Weights of a small mixture-of-experts language model, trained from scratch on English Wikipedia: width 320, 240M tokens.
Below are experts of layer 4 (counted from 0) of a mixture-of-experts language model. Rows are named up (a neuron's input weights, with its number), down (a neuron's output weights, with its number) and show model dimensions 80-159. Each number is 200 + 40 x the weight over its row's rms, rounded and kept within 0 to 999.
Before each expert's rows: "gets" lists some tokens that make up at least twice as much of what it gets as of all text; "comes before" lists some tokens at least twice as common just after its tokens as in all text. This comes from a sample of Wikipedia text that the model never trained on. Tokens count by the router's weight.

# expert 12
gets: "\n", " (", " |\n", " \"", ")\n", ".\n\n"
comes before: "-", "|", "==", "The", "===", "A"
up0,205,151,186,217,238,285,150,188,127,157,151,273,186,189,263,163,143,231,249,259,185,233,141,185,232,171,200,196,187,139,196,222,195,204,226,182,172,160,191,177,194,104,151,281,195,204,163,158,224,182,144,148,169,206,209,144,199,121,218,225,221,171,210,182,255,139,213,183,173,236,245,199,179,147,183,171,169,181,229,204
down0,232,206,230,195,179,226,192,206,168,208,216,294,208,237,222,273,248,212,213,246,231,219,207,181,183,208,238,223,212,251,214,157,198,222,194,213,236,229,189,221,190,271,206,183,135,173,189,196,199,255,275,316,193,232,211,218,241,203,174,141,200,180,176,217,223,268,158,201,167,216,256,178,186,272,184,192,186,246,182,229
up1,263,186,160,231,246,232,204,249,261,249,177,157,230,177,260,137,149,154,223,184,238,212,245,197,252,210,270,148,108,233,229,202,218,254,239,228,153,242,203,167,222,161,147,203,213,131,187,200,172,136,242,199,176,148,196,181,182,200,210,255,205,220,232,190,217,154,246,153,157,135,221,167,166,220,237,186,207,161,265,171
down1,202,222,226,325,150,256,211,173,230,135,178,227,191,207,241,256,209,252,188,221,208,188,152,218,196,185,255,148,192,130,228,214,308,160,168,254,176,128,191,212,215,182,218,175,167,197,221,115,211,192,184,168,236,189,245,175,192,160,191,187,159,239,150,206,245,245,217,247,199,250,178,203,176,153,180,334,228,220,191,211

# expert 14
gets: "5", "0", "7", "p", "6", "4"
comes before: " |", " |\n", ";", "–", "′", "th"
up1,230,153,166,227,157,262,205,220,208,214,210,208,211,220,170,225,179,173,183,156,204,251,114,133,247,197,203,252,196,200,176,133,266,193,205,164,223,260,137,214,154,223,243,194,173,201,248,198,173,215,233,230,204,283,153,171,253,208,187,201,135,189,239,174,214,152,149,276,193,155,193,182,126,193,232,223,143,183,244,224
down1,191,217,202,208,232,200,250,179,180,226,125,121,171,163,194,247,173,159,226,237,187,122,135,182,247,172,324,232,176,135,300,204,213,235,197,237,230,286,159,184,193,211,206,190,114,155,247,210,228,114,225,257,233,223,204,226,292,166,216,219,281,212,180,159,188,246,232,181,178,171,247,183,194,222,278,234,210,213,119,213
up2,227,230,133,163,88,189,145,142,223,291,294,188,172,212,238,196,186,184,264,193,196,147,153,217,141,211,218,173,141,167,193,198,234,213,209,211,141,244,186,241,198,236,214,142,246,198,188,211,165,243,209,258,253,191,218,206,262,196,201,200,253,195,191,120,202,215,146,194,193,183,247,285,234,197,215,189,247,199,272,256
down2,185,237,155,220,194,196,223,178,204,214,202,128,160,223,249,261,173,225,215,244,130,217,238,240,177,179,190,246,224,224,271,155,218,238,246,154,215,228,224,192,279,148,272,166,188,205,183,188,207,182,206,229,187,221,225,198,264,179,174,202,280,164,268,157,198,192,171,251,301,167,85,173,123,212,156,146,271,193,229,287

# expert 27
gets: " to", "2", "3", " for", "1", "4"
comes before: " |", "0", "–", ".", ";", " |\n"
up1,175,206,133,215,142,258,220,181,167,195,159,158,183,202,224,237,130,221,163,210,222,217,216,185,244,226,310,175,198,150,219,178,227,160,201,236,203,213,220,200,141,209,226,193,270,174,203,202,245,201,173,218,139,231,230,193,244,202,202,286,221,294,223,268,194,273,259,193,146,288,152,202,200,246,172,217,133,162,222,165
down1,173,159,146,201,254,236,180,240,221,142,172,191,156,282,262,267,251,207,191,228,238,225,215,163,167,258,194,240,189,244,156,155,197,171,190,183,199,222,164,239,159,170,197,180,126,191,200,154,146,213,160,170,252,153,273,237,224,214,155,134,170,215,237,193,232,200,141,226,179,215,213,94,213,198,174,169,155,182,245,163
up2,115,155,154,165,85,178,188,258,235,205,224,231,203,189,185,221,135,242,182,204,243,154,156,164,182,178,220,237,165,181,231,224,156,232,232,218,214,97,208,217,186,247,162,241,198,256,190,162,249,233,209,252,195,262,254,271,287,202,236,236,171,145,144,234,176,204,213,204,203,129,221,172,223,208,183,325,181,134,240,183
down2,201,215,143,177,190,273,249,68,240,219,180,204,144,246,195,241,203,200,142,203,166,195,227,203,204,207,223,209,196,204,231,175,211,208,167,184,152,133,229,186,180,167,257,149,202,231,246,211,209,280,173,247,261,171,177,145,153,296,251,173,269,220,183,244,181,174,211,213,222,231,234,227,162,188,156,211,238,156,171,163

# expert 7
gets: " ", "-", " (", "–", " –", " -"
comes before: "1", "2", "3", "4", "6", "born"
up1,125,213,159,241,162,219,170,190,217,224,179,161,185,156,235,204,130,219,190,202,191,240,295,177,206,191,195,164,120,173,193,197,236,220,205,175,168,202,230,233,185,138,211,199,210,216,179,215,161,26,218,228,200,191,236,244,199,177,170,242,168,192,142,261,164,230,226,202,229,209,222,206,200,159,183,182,169,240,190,185
down1,181,170,223,221,203,161,152,214,208,146,240,209,255,119,207,146,233,214,235,179,201,303,136,204,162,167,230,160,176,222,174,220,241,172,201,241,205,225,157,232,159,233,197,138,239,185,219,208,251,231,166,183,216,202,198,177,188,229,284,191,152,175,138,224,118,187,209,164,150,188,230,251,261,154,223,190,267,197,247,160
up2,104,159,240,210,211,215,206,241,190,152,214,225,150,213,236,251,208,132,219,171,216,285,218,153,216,235,152,254,240,235,260,214,160,210,154,217,109,194,218,189,166,165,223,130,181,216,266,244,230,188,125,192,199,260,156,141,169,250,248,246,177,255,146,247,211,255,237,185,198,165,208,210,277,221,227,210,146,238,215,197
down2,261,196,201,201,194,163,198,257,245,253,196,224,211,170,166,149,217,119,207,229,243,184,213,213,189,233,198,151,170,202,153,129,137,201,200,193,187,194,224,208,232,163,179,158,259,143,137,125,167,126,301,243,268,129,274,188,188,185,153,179,166,250,135,152,207,172,207,180,202,228,214,210,204,226,231,272,148,198,158,164

# expert 23
gets: " of", " in", "|", " to", " on", " for"
comes before: " the", " ", " a", " his", " their", " its"
up0,149,129,186,191,146,265,224,172,196,265,271,118,233,228,216,207,188,249,150,187,182,186,218,222,131,176,173,246,145,208,248,171,201,190,177,189,268,228,162,222,187,175,272,197,191,260,176,267,207,252,123,209,217,190,197,195,211,197,206,182,220,219,190,147,208,191,113,249,201,227,169,217,183,258,192,211,217,177,214,177
down0,187,233,286,241,160,170,261,276,301,267,243,216,217,161,255,206,217,178,137,235,213,213,251,193,213,191,188,241,272,136,173,229,155,152,184,173,225,226,232,173,185,222,243,273,254,181,238,206,242,249,170,207,219,274,224,209,292,173,251,223,226,132,204,168,184,221,193,226,169,257,141,236,154,181,220,174,229,145,262,143
up1,142,200,195,219,191,207,199,172,239,182,242,205,129,236,259,174,188,177,211,210,157,228,205,298,150,257,213,195,117,208,145,195,244,233,258,175,283,219,184,177,147,208,255,252,180,284,192,255,287,294,218,214,169,181,171,187,143,211,199,195,209,226,213,184,172,156,171,209,266,235,199,178,176,153,228,265,202,196,215,163
down1,254,203,197,208,179,255,169,153,181,196,204,219,245,112,153,182,153,211,179,113,269,184,179,220,279,248,223,154,224,180,270,193,148,104,147,161,171,230,239,189,260,180,204,280,252,195,202,177,216,128,253,187,206,133,245,203,167,151,204,234,179,241,188,210,206,167,237,233,206,257,263,291,194,203,166,112,193,169,110,196

# expert 16
gets: " |", ".", ";", " in", "'", " In"
comes before: " ", " The", " In", " —", " He", " It"
up0,206,260,207,254,224,171,217,178,159,260,211,216,226,189,195,243,208,232,166,290,176,171,169,149,222,278,273,154,131,275,205,219,140,209,223,189,125,170,166,174,250,110,163,102,233,209,167,237,223,173,228,167,198,255,235,269,278,255,161,196,205,183,189,191,204,231,255,202,154,227,112,159,244,175,192,176,211,174,208,224
down0,159,268,215,181,149,199,234,231,278,188,240,240,209,109,179,174,198,204,181,202,210,219,231,144,168,244,245,238,238,164,205,135,178,174,186,258,253,146,184,231,208,111,133,232,163,200,126,226,197,171,172,201,189,215,251,166,213,191,159,189,293,180,225,215,130,193,152,174,266,162,205,158,259,220,221,237,161,213,201,154
up1,167,174,248,285,200,206,221,230,219,274,198,182,255,178,230,264,188,260,177,222,249,156,216,199,199,157,178,178,135,216,209,263,235,210,235,233,151,160,179,198,153,183,200,234,219,181,111,243,194,170,168,205,236,243,179,219,192,225,207,197,166,207,176,273,174,210,124,118,205,205,232,207,199,187,292,214,256,173,183,205
down1,281,271,282,242,190,144,166,276,155,192,205,148,171,149,219,201,145,154,176,171,245,264,213,207,158,239,217,156,240,196,191,262,246,148,184,145,197,202,170,220,156,226,227,213,181,197,214,136,245,113,167,209,256,205,233,170,178,228,162,134,185,158,187,239,186,176,212,220,249,201,240,244,208,266,175,173,156,140,203,116

# expert 32
gets: "2", "8", "4", "7", "1", "3"
comes before: " |", ":", ".", "0", "|", " |\n"
up1,289,137,112,198,171,231,178,273,250,236,150,181,261,218,139,177,206,186,125,113,182,217,300,254,165,220,253,127,143,165,219,209,181,226,252,170,203,215,182,252,239,217,173,176,264,199,207,99,165,213,209,259,201,182,304,177,232,186,190,173,236,200,228,152,198,232,200,183,106,202,213,213,238,174,126,197,201,155,238,214
down1,219,160,180,195,146,182,272,164,205,198,216,116,235,244,185,111,201,202,168,161,181,192,218,206,170,203,162,247,191,235,168,188,197,192,164,218,248,211,220,271,212,227,178,221,203,193,164,255,190,160,268,206,250,209,254,251,191,221,191,166,234,182,201,129,245,221,272,177,201,166,216,210,217,180,214,229,248,239,200,173
up2,198,211,218,208,241,197,173,151,193,240,221,131,231,279,178,228,205,225,164,176,204,182,142,133,301,195,219,206,242,248,174,234,213,211,216,233,193,187,208,234,164,247,242,299,231,177,209,176,196,272,154,156,176,240,246,207,229,209,200,272,210,188,256,170,217,295,234,225,115,205,258,201,225,231,197,211,232,200,123,213
down2,152,197,174,241,191,222,217,117,197,154,162,249,220,164,277,224,195,214,231,243,233,224,215,259,201,178,218,223,171,217,210,212,193,183,188,192,206,165,201,249,195,224,218,168,224,251,231,177,177,206,194,254,211,164,207,229,208,197,177,210,203,203,149,195,182,185,276,146,195,182,171,79,227,184,134,216,173,148,208,224

# expert 24
gets: " was", " is", " were", " are", "ly", "s"
comes before: ",", " of", " to", " in", " a", " on"
up0,173,170,203,219,185,255,203,225,250,191,130,246,210,207,162,248,119,201,196,235,135,145,198,257,159,235,239,185,219,212,174,169,212,204,196,209,198,189,195,236,154,172,185,201,173,159,217,217,203,192,226,281,189,243,173,155,206,140,206,181,225,233,177,146,190,230,236,228,267,238,229,202,212,160,144,249,241,221,209,255
down0,157,190,199,193,261,188,288,177,240,271,260,184,222,160,169,123,199,177,179,168,190,186,109,197,150,263,217,230,166,243,272,154,210,185,174,235,153,301,77,146,222,196,184,274,164,211,220,144,183,146,133,126,174,208,227,234,308,225,176,198,157,131,195,222,130,253,182,214,159,226,135,183,211,182,232,141,212,178,186,228
up1,205,107,200,264,182,207,205,183,214,171,159,169,252,166,221,233,210,204,243,150,226,152,192,151,178,198,179,238,236,243,249,214,268,154,241,229,194,136,236,108,183,171,223,161,140,202,171,202,202,189,217,199,160,214,224,257,190,275,207,178,203,131,197,222,222,183,168,214,192,266,238,129,171,260,218,203,212,98,172,217
down1,181,234,193,208,211,158,234,218,193,186,252,203,186,176,237,202,292,219,276,152,212,302,222,184,246,214,224,221,188,204,159,172,252,138,225,187,187,173,223,201,204,231,257,126,170,213,189,282,221,167,216,174,224,207,206,171,193,320,186,199,149,248,233,227,215,196,185,141,215,125,183,230,188,169,219,215,211,188,285,233

# expert 25
gets: " |", "|", ";", ":", " |\n", " at"
comes before: " ", " —", "|", " .", " +", " −"
up1,204,214,219,222,233,209,262,119,161,182,160,240,150,209,274,163,228,253,205,226,215,187,193,224,279,166,138,153,146,210,191,180,167,198,178,228,184,182,203,256,199,238,224,230,204,227,206,103,210,219,176,196,200,233,205,201,226,212,145,165,176,183,175,211,162,161,169,184,227,211,183,223,188,291,164,132,174,120,179,201
down1,247,213,159,186,255,229,209,225,226,124,193,134,251,162,228,246,202,205,240,192,189,186,192,232,116,224,212,287,193,272,204,136,190,197,148,173,203,219,252,211,175,251,133,140,182,200,234,227,194,152,133,226,160,158,229,231,167,213,174,194,211,185,187,191,169,257,193,200,238,160,187,269,235,226,212,154,247,221,241,200
up2,189,247,296,256,188,203,209,182,171,238,148,190,219,180,135,208,196,244,234,233,203,161,255,163,155,292,177,199,140,213,278,206,256,219,238,206,218,215,163,266,184,214,224,161,190,196,246,204,218,208,215,277,179,295,202,228,188,213,212,133,239,199,212,189,241,228,259,211,142,244,184,220,187,227,205,200,152,267,229,184
down2,179,153,267,196,228,203,214,163,224,265,211,230,164,250,246,173,244,153,173,205,248,209,192,176,162,149,211,236,168,253,185,199,195,149,210,174,174,217,201,243,253,178,181,213,235,147,212,171,238,217,245,166,155,151,173,204,284,195,288,227,165,153,221,194,217,194,185,194,199,193,219,113,198,257,164,239,223,197,200,267

# expert 34
gets: "1", "i", " first", " American", "th", "ian"
comes before: "9", "0", "8", "–", "7", "st"
up1,260,189,138,200,169,157,165,211,177,248,281,167,215,173,188,202,155,183,161,215,172,200,141,173,176,237,202,199,227,239,215,169,141,203,228,183,207,195,189,211,166,141,147,183,140,146,195,226,123,184,222,234,215,199,203,304,182,218,274,154,160,163,221,201,159,174,207,230,154,202,185,173,150,232,191,143,191,242,167,155
down1,194,230,221,292,269,224,232,262,222,169,133,161,271,238,244,206,162,245,219,251,224,160,243,213,287,183,200,188,217,253,131,170,201,249,198,212,180,227,273,199,192,274,237,154,220,169,177,224,195,251,228,203,248,170,188,239,153,225,280,212,232,227,152,201,194,138,156,221,207,243,177,150,206,199,249,205,186,318,172,210
up2,156,153,189,210,171,206,182,186,108,265,227,287,148,118,190,107,208,268,205,202,156,203,166,203,225,209,225,246,187,186,221,264,188,154,267,229,205,221,255,245,147,216,263,186,158,209,176,193,248,214,156,183,253,203,197,212,180,115,248,270,261,221,266,222,176,185,203,230,189,152,196,202,159,226,223,214,192,239,239,173
down2,208,246,193,144,195,203,201,202,230,192,119,200,120,173,205,227,230,145,218,177,197,247,226,164,139,180,92,179,236,182,287,247,154,198,245,248,220,220,193,264,246,178,234,162,187,318,183,223,151,229,136,213,211,183,198,197,216,204,238,158,194,196,210,133,207,193,156,198,231,206,198,171,172,190,206,229,252,204,110,200

# expert 38
gets: "2", "1", "7", "8", "9", "0"
comes before: "0", "9", "5", "6", "8", "–"
up1,192,273,175,239,159,208,169,125,202,209,175,153,251,212,253,234,201,200,165,219,247,214,139,189,222,225,158,185,193,195,150,222,152,142,182,140,181,144,203,179,137,116,201,203,207,218,175,213,213,258,198,260,162,229,215,231,178,169,195,181,115,193,298,206,186,166,180,245,163,167,177,203,237,249,165,208,244,197,168,205
down1,221,228,201,237,164,211,255,216,180,288,206,174,230,181,213,255,174,220,172,199,129,153,181,274,192,224,194,223,162,219,147,134,155,189,274,233,218,232,262,227,177,202,160,198,222,138,176,182,232,219,191,127,180,253,255,148,165,267,189,202,242,155,156,235,141,234,186,167,132,216,199,178,249,262,159,196,213,162,153,167
up2,248,196,184,194,193,179,187,189,267,193,162,199,162,169,168,179,188,154,246,180,144,163,205,237,258,249,115,196,235,121,241,233,228,216,220,169,163,197,139,251,131,177,184,198,258,223,190,166,197,178,182,195,220,225,246,260,204,198,143,208,190,219,192,248,146,263,234,173,206,198,200,170,226,218,103,167,237,214,125,220
down2,168,184,174,238,198,255,223,148,249,230,149,228,194,214,188,205,154,169,235,224,125,276,250,210,219,204,311,258,158,167,215,177,138,201,219,250,207,234,165,199,183,210,187,175,191,191,157,172,226,186,240,186,217,226,147,261,204,183,221,204,247,174,120,210,179,213,211,153,235,207,142,153,243,169,262,204,193,191,207,155

# expert 13
gets: " ", "2", "1", "3", "4", "5"
comes before: "1", "2", "0", "9", "3", "4"
up1,253,115,205,221,198,200,204,249,228,112,223,187,168,192,197,238,213,235,197,126,225,224,177,235,176,175,160,221,200,199,229,229,208,189,142,220,174,224,178,192,147,235,203,214,197,180,175,284,248,195,267,185,221,233,237,180,162,227,162,237,133,284,250,273,201,152,252,221,189,203,214,179,216,150,225,165,173,176,188,228
down1,226,207,177,131,167,197,186,214,187,251,179,154,241,221,177,122,199,185,230,158,213,154,246,203,195,169,208,149,152,167,170,185,210,151,179,242,190,223,217,165,228,188,224,260,208,240,209,228,163,182,202,205,270,209,182,157,196,185,276,140,165,205,183,188,204,240,104,189,177,177,142,177,233,231,180,127,234,236,214,174
up2,206,141,201,208,213,257,191,227,126,164,128,225,221,299,198,198,183,193,265,207,193,146,181,198,156,254,205,249,173,246,182,246,260,253,178,242,196,163,234,232,179,123,194,212,234,147,235,172,68,206,220,196,219,226,243,249,207,240,263,213,172,231,81,251,213,228,292,245,244,233,158,229,178,121,179,208,197,152,177,220
down2,137,211,186,197,239,262,218,189,250,238,223,191,199,152,264,251,216,198,187,214,242,242,197,276,131,255,184,146,197,189,182,208,181,254,231,199,192,213,195,197,114,237,158,175,265,156,148,207,192,254,199,197,216,200,198,188,149,173,155,196,193,102,194,239,204,179,154,303,178,163,199,230,171,230,233,219,219,248,185,198

# expert 6
gets: "0", "5", "3", "6", "7", "8"
comes before: " |", "0", "5", "6", "8", "7"
up1,167,199,235,141,266,138,214,198,252,157,206,208,153,172,111,104,155,128,245,219,187,265,125,160,186,185,202,166,206,178,158,175,221,213,199,222,188,170,226,164,176,195,122,220,210,150,202,287,170,129,170,178,258,256,143,212,182,207,230,172,192,228,120,191,174,190,193,126,226,141,206,234,190,214,138,197,169,190,223,203
down1,210,169,236,149,192,162,173,172,193,205,248,228,201,218,229,200,272,223,211,124,270,167,165,250,268,215,214,196,281,175,197,188,228,218,241,225,218,184,164,114,188,197,273,160,264,210,260,162,201,175,165,258,139,134,227,155,293,275,249,237,164,202,149,190,207,264,204,204,262,184,173,232,246,219,164,261,184,196,166,185
up2,186,185,190,256,213,220,132,152,212,200,176,236,219,208,194,244,233,176,179,147,152,231,157,214,270,229,197,106,251,195,230,205,223,227,196,239,183,189,266,224,213,205,232,262,177,253,178,200,227,178,203,288,188,148,145,246,95,197,166,166,209,142,118,228,210,192,199,241,245,245,217,158,168,148,152,167,175,202,131,218
down2,166,220,146,193,171,141,117,258,197,169,190,150,265,179,169,175,199,190,180,246,261,220,201,229,201,207,241,186,257,283,180,172,88,155,158,211,236,134,164,153,161,201,158,228,239,284,157,251,231,131,218,163,230,190,227,215,206,207,255,248,161,135,176,270,221,196,212,203,196,186,169,238,207,239,218,271,232,218,223,224

# expert 15
gets: "-", ":", "|", " |", "=", " =\n\n"
comes before: " ", "-", "The", " a", " \"", "=="
up1,171,248,159,256,203,234,199,230,156,181,147,168,246,153,187,278,124,183,219,193,238,146,149,188,107,229,156,142,147,121,103,206,216,290,183,165,179,184,152,155,196,180,169,230,128,224,285,255,210,167,225,162,157,200,244,184,190,175,189,245,222,247,191,173,234,208,268,209,307,143,228,172,262,242,147,276,294,191,198,193
down1,228,213,176,200,222,289,158,168,176,232,236,199,241,198,271,191,220,236,138,179,241,237,155,188,132,191,176,174,216,155,254,218,198,151,172,186,196,213,262,164,154,270,198,177,226,172,229,165,146,213,189,232,315,219,193,153,231,276,190,196,236,141,263,155,256,218,192,115,221,203,172,207,138,160,123,182,158,198,208,230
up2,219,196,241,235,170,197,230,222,186,178,210,261,199,145,134,160,226,181,99,209,224,209,197,207,171,135,223,175,176,208,173,129,138,233,274,201,186,211,214,207,186,272,181,163,130,224,218,234,264,336,181,272,194,219,163,99,188,233,159,187,233,262,169,210,172,186,114,141,176,216,227,249,133,193,237,237,225,123,231,172
down2,199,162,134,117,182,200,202,204,168,255,211,206,212,216,270,220,209,229,215,204,204,188,185,255,177,146,129,233,175,206,219,163,247,174,202,179,221,163,192,148,131,207,229,258,179,225,121,193,201,322,124,189,171,183,233,196,239,185,139,237,161,305,201,219,238,219,226,272,238,200,204,204,199,297,228,157,170,185,210,183

# expert 31
gets: " was", " a", " is", " as", " with", " had"
comes before: " a", " the", " of", " been", " in", " to"
up0,207,163,173,170,237,190,266,163,198,204,174,229,216,224,153,230,183,251,223,158,216,269,176,170,176,164,147,165,161,301,227,176,147,225,172,183,218,131,200,191,202,217,185,222,158,180,258,221,177,191,190,140,162,172,216,266,202,129,155,188,194,169,246,268,196,196,322,181,125,231,165,230,168,178,225,192,115,137,226,187
down0,164,244,126,187,276,194,138,286,231,209,165,189,210,169,243,152,193,175,194,200,220,188,281,139,284,218,177,191,260,216,216,239,203,169,279,128,196,210,255,238,266,244,233,217,282,237,166,212,128,173,233,276,194,210,214,239,190,213,190,244,183,214,232,212,206,218,128,217,222,214,155,176,184,201,190,194,251,225,208,201
up1,194,183,206,209,137,217,238,205,201,214,259,136,184,199,206,230,244,241,256,148,244,221,268,231,209,195,208,152,216,273,143,190,230,223,187,173,214,199,223,192,197,185,233,232,168,201,257,251,204,162,236,189,205,203,246,168,204,129,211,189,184,194,165,241,196,269,233,256,174,177,191,118,285,310,220,189,169,170,239,123
down1,219,288,171,162,261,240,224,157,169,97,160,186,199,252,249,165,148,205,168,269,193,183,137,230,231,149,184,251,233,243,236,222,140,179,211,266,247,228,241,210,233,218,160,132,219,271,195,185,236,181,168,233,220,240,219,279,231,192,221,196,182,218,241,194,192,180,181,230,227,166,245,170,157,132,238,181,230,249,304,245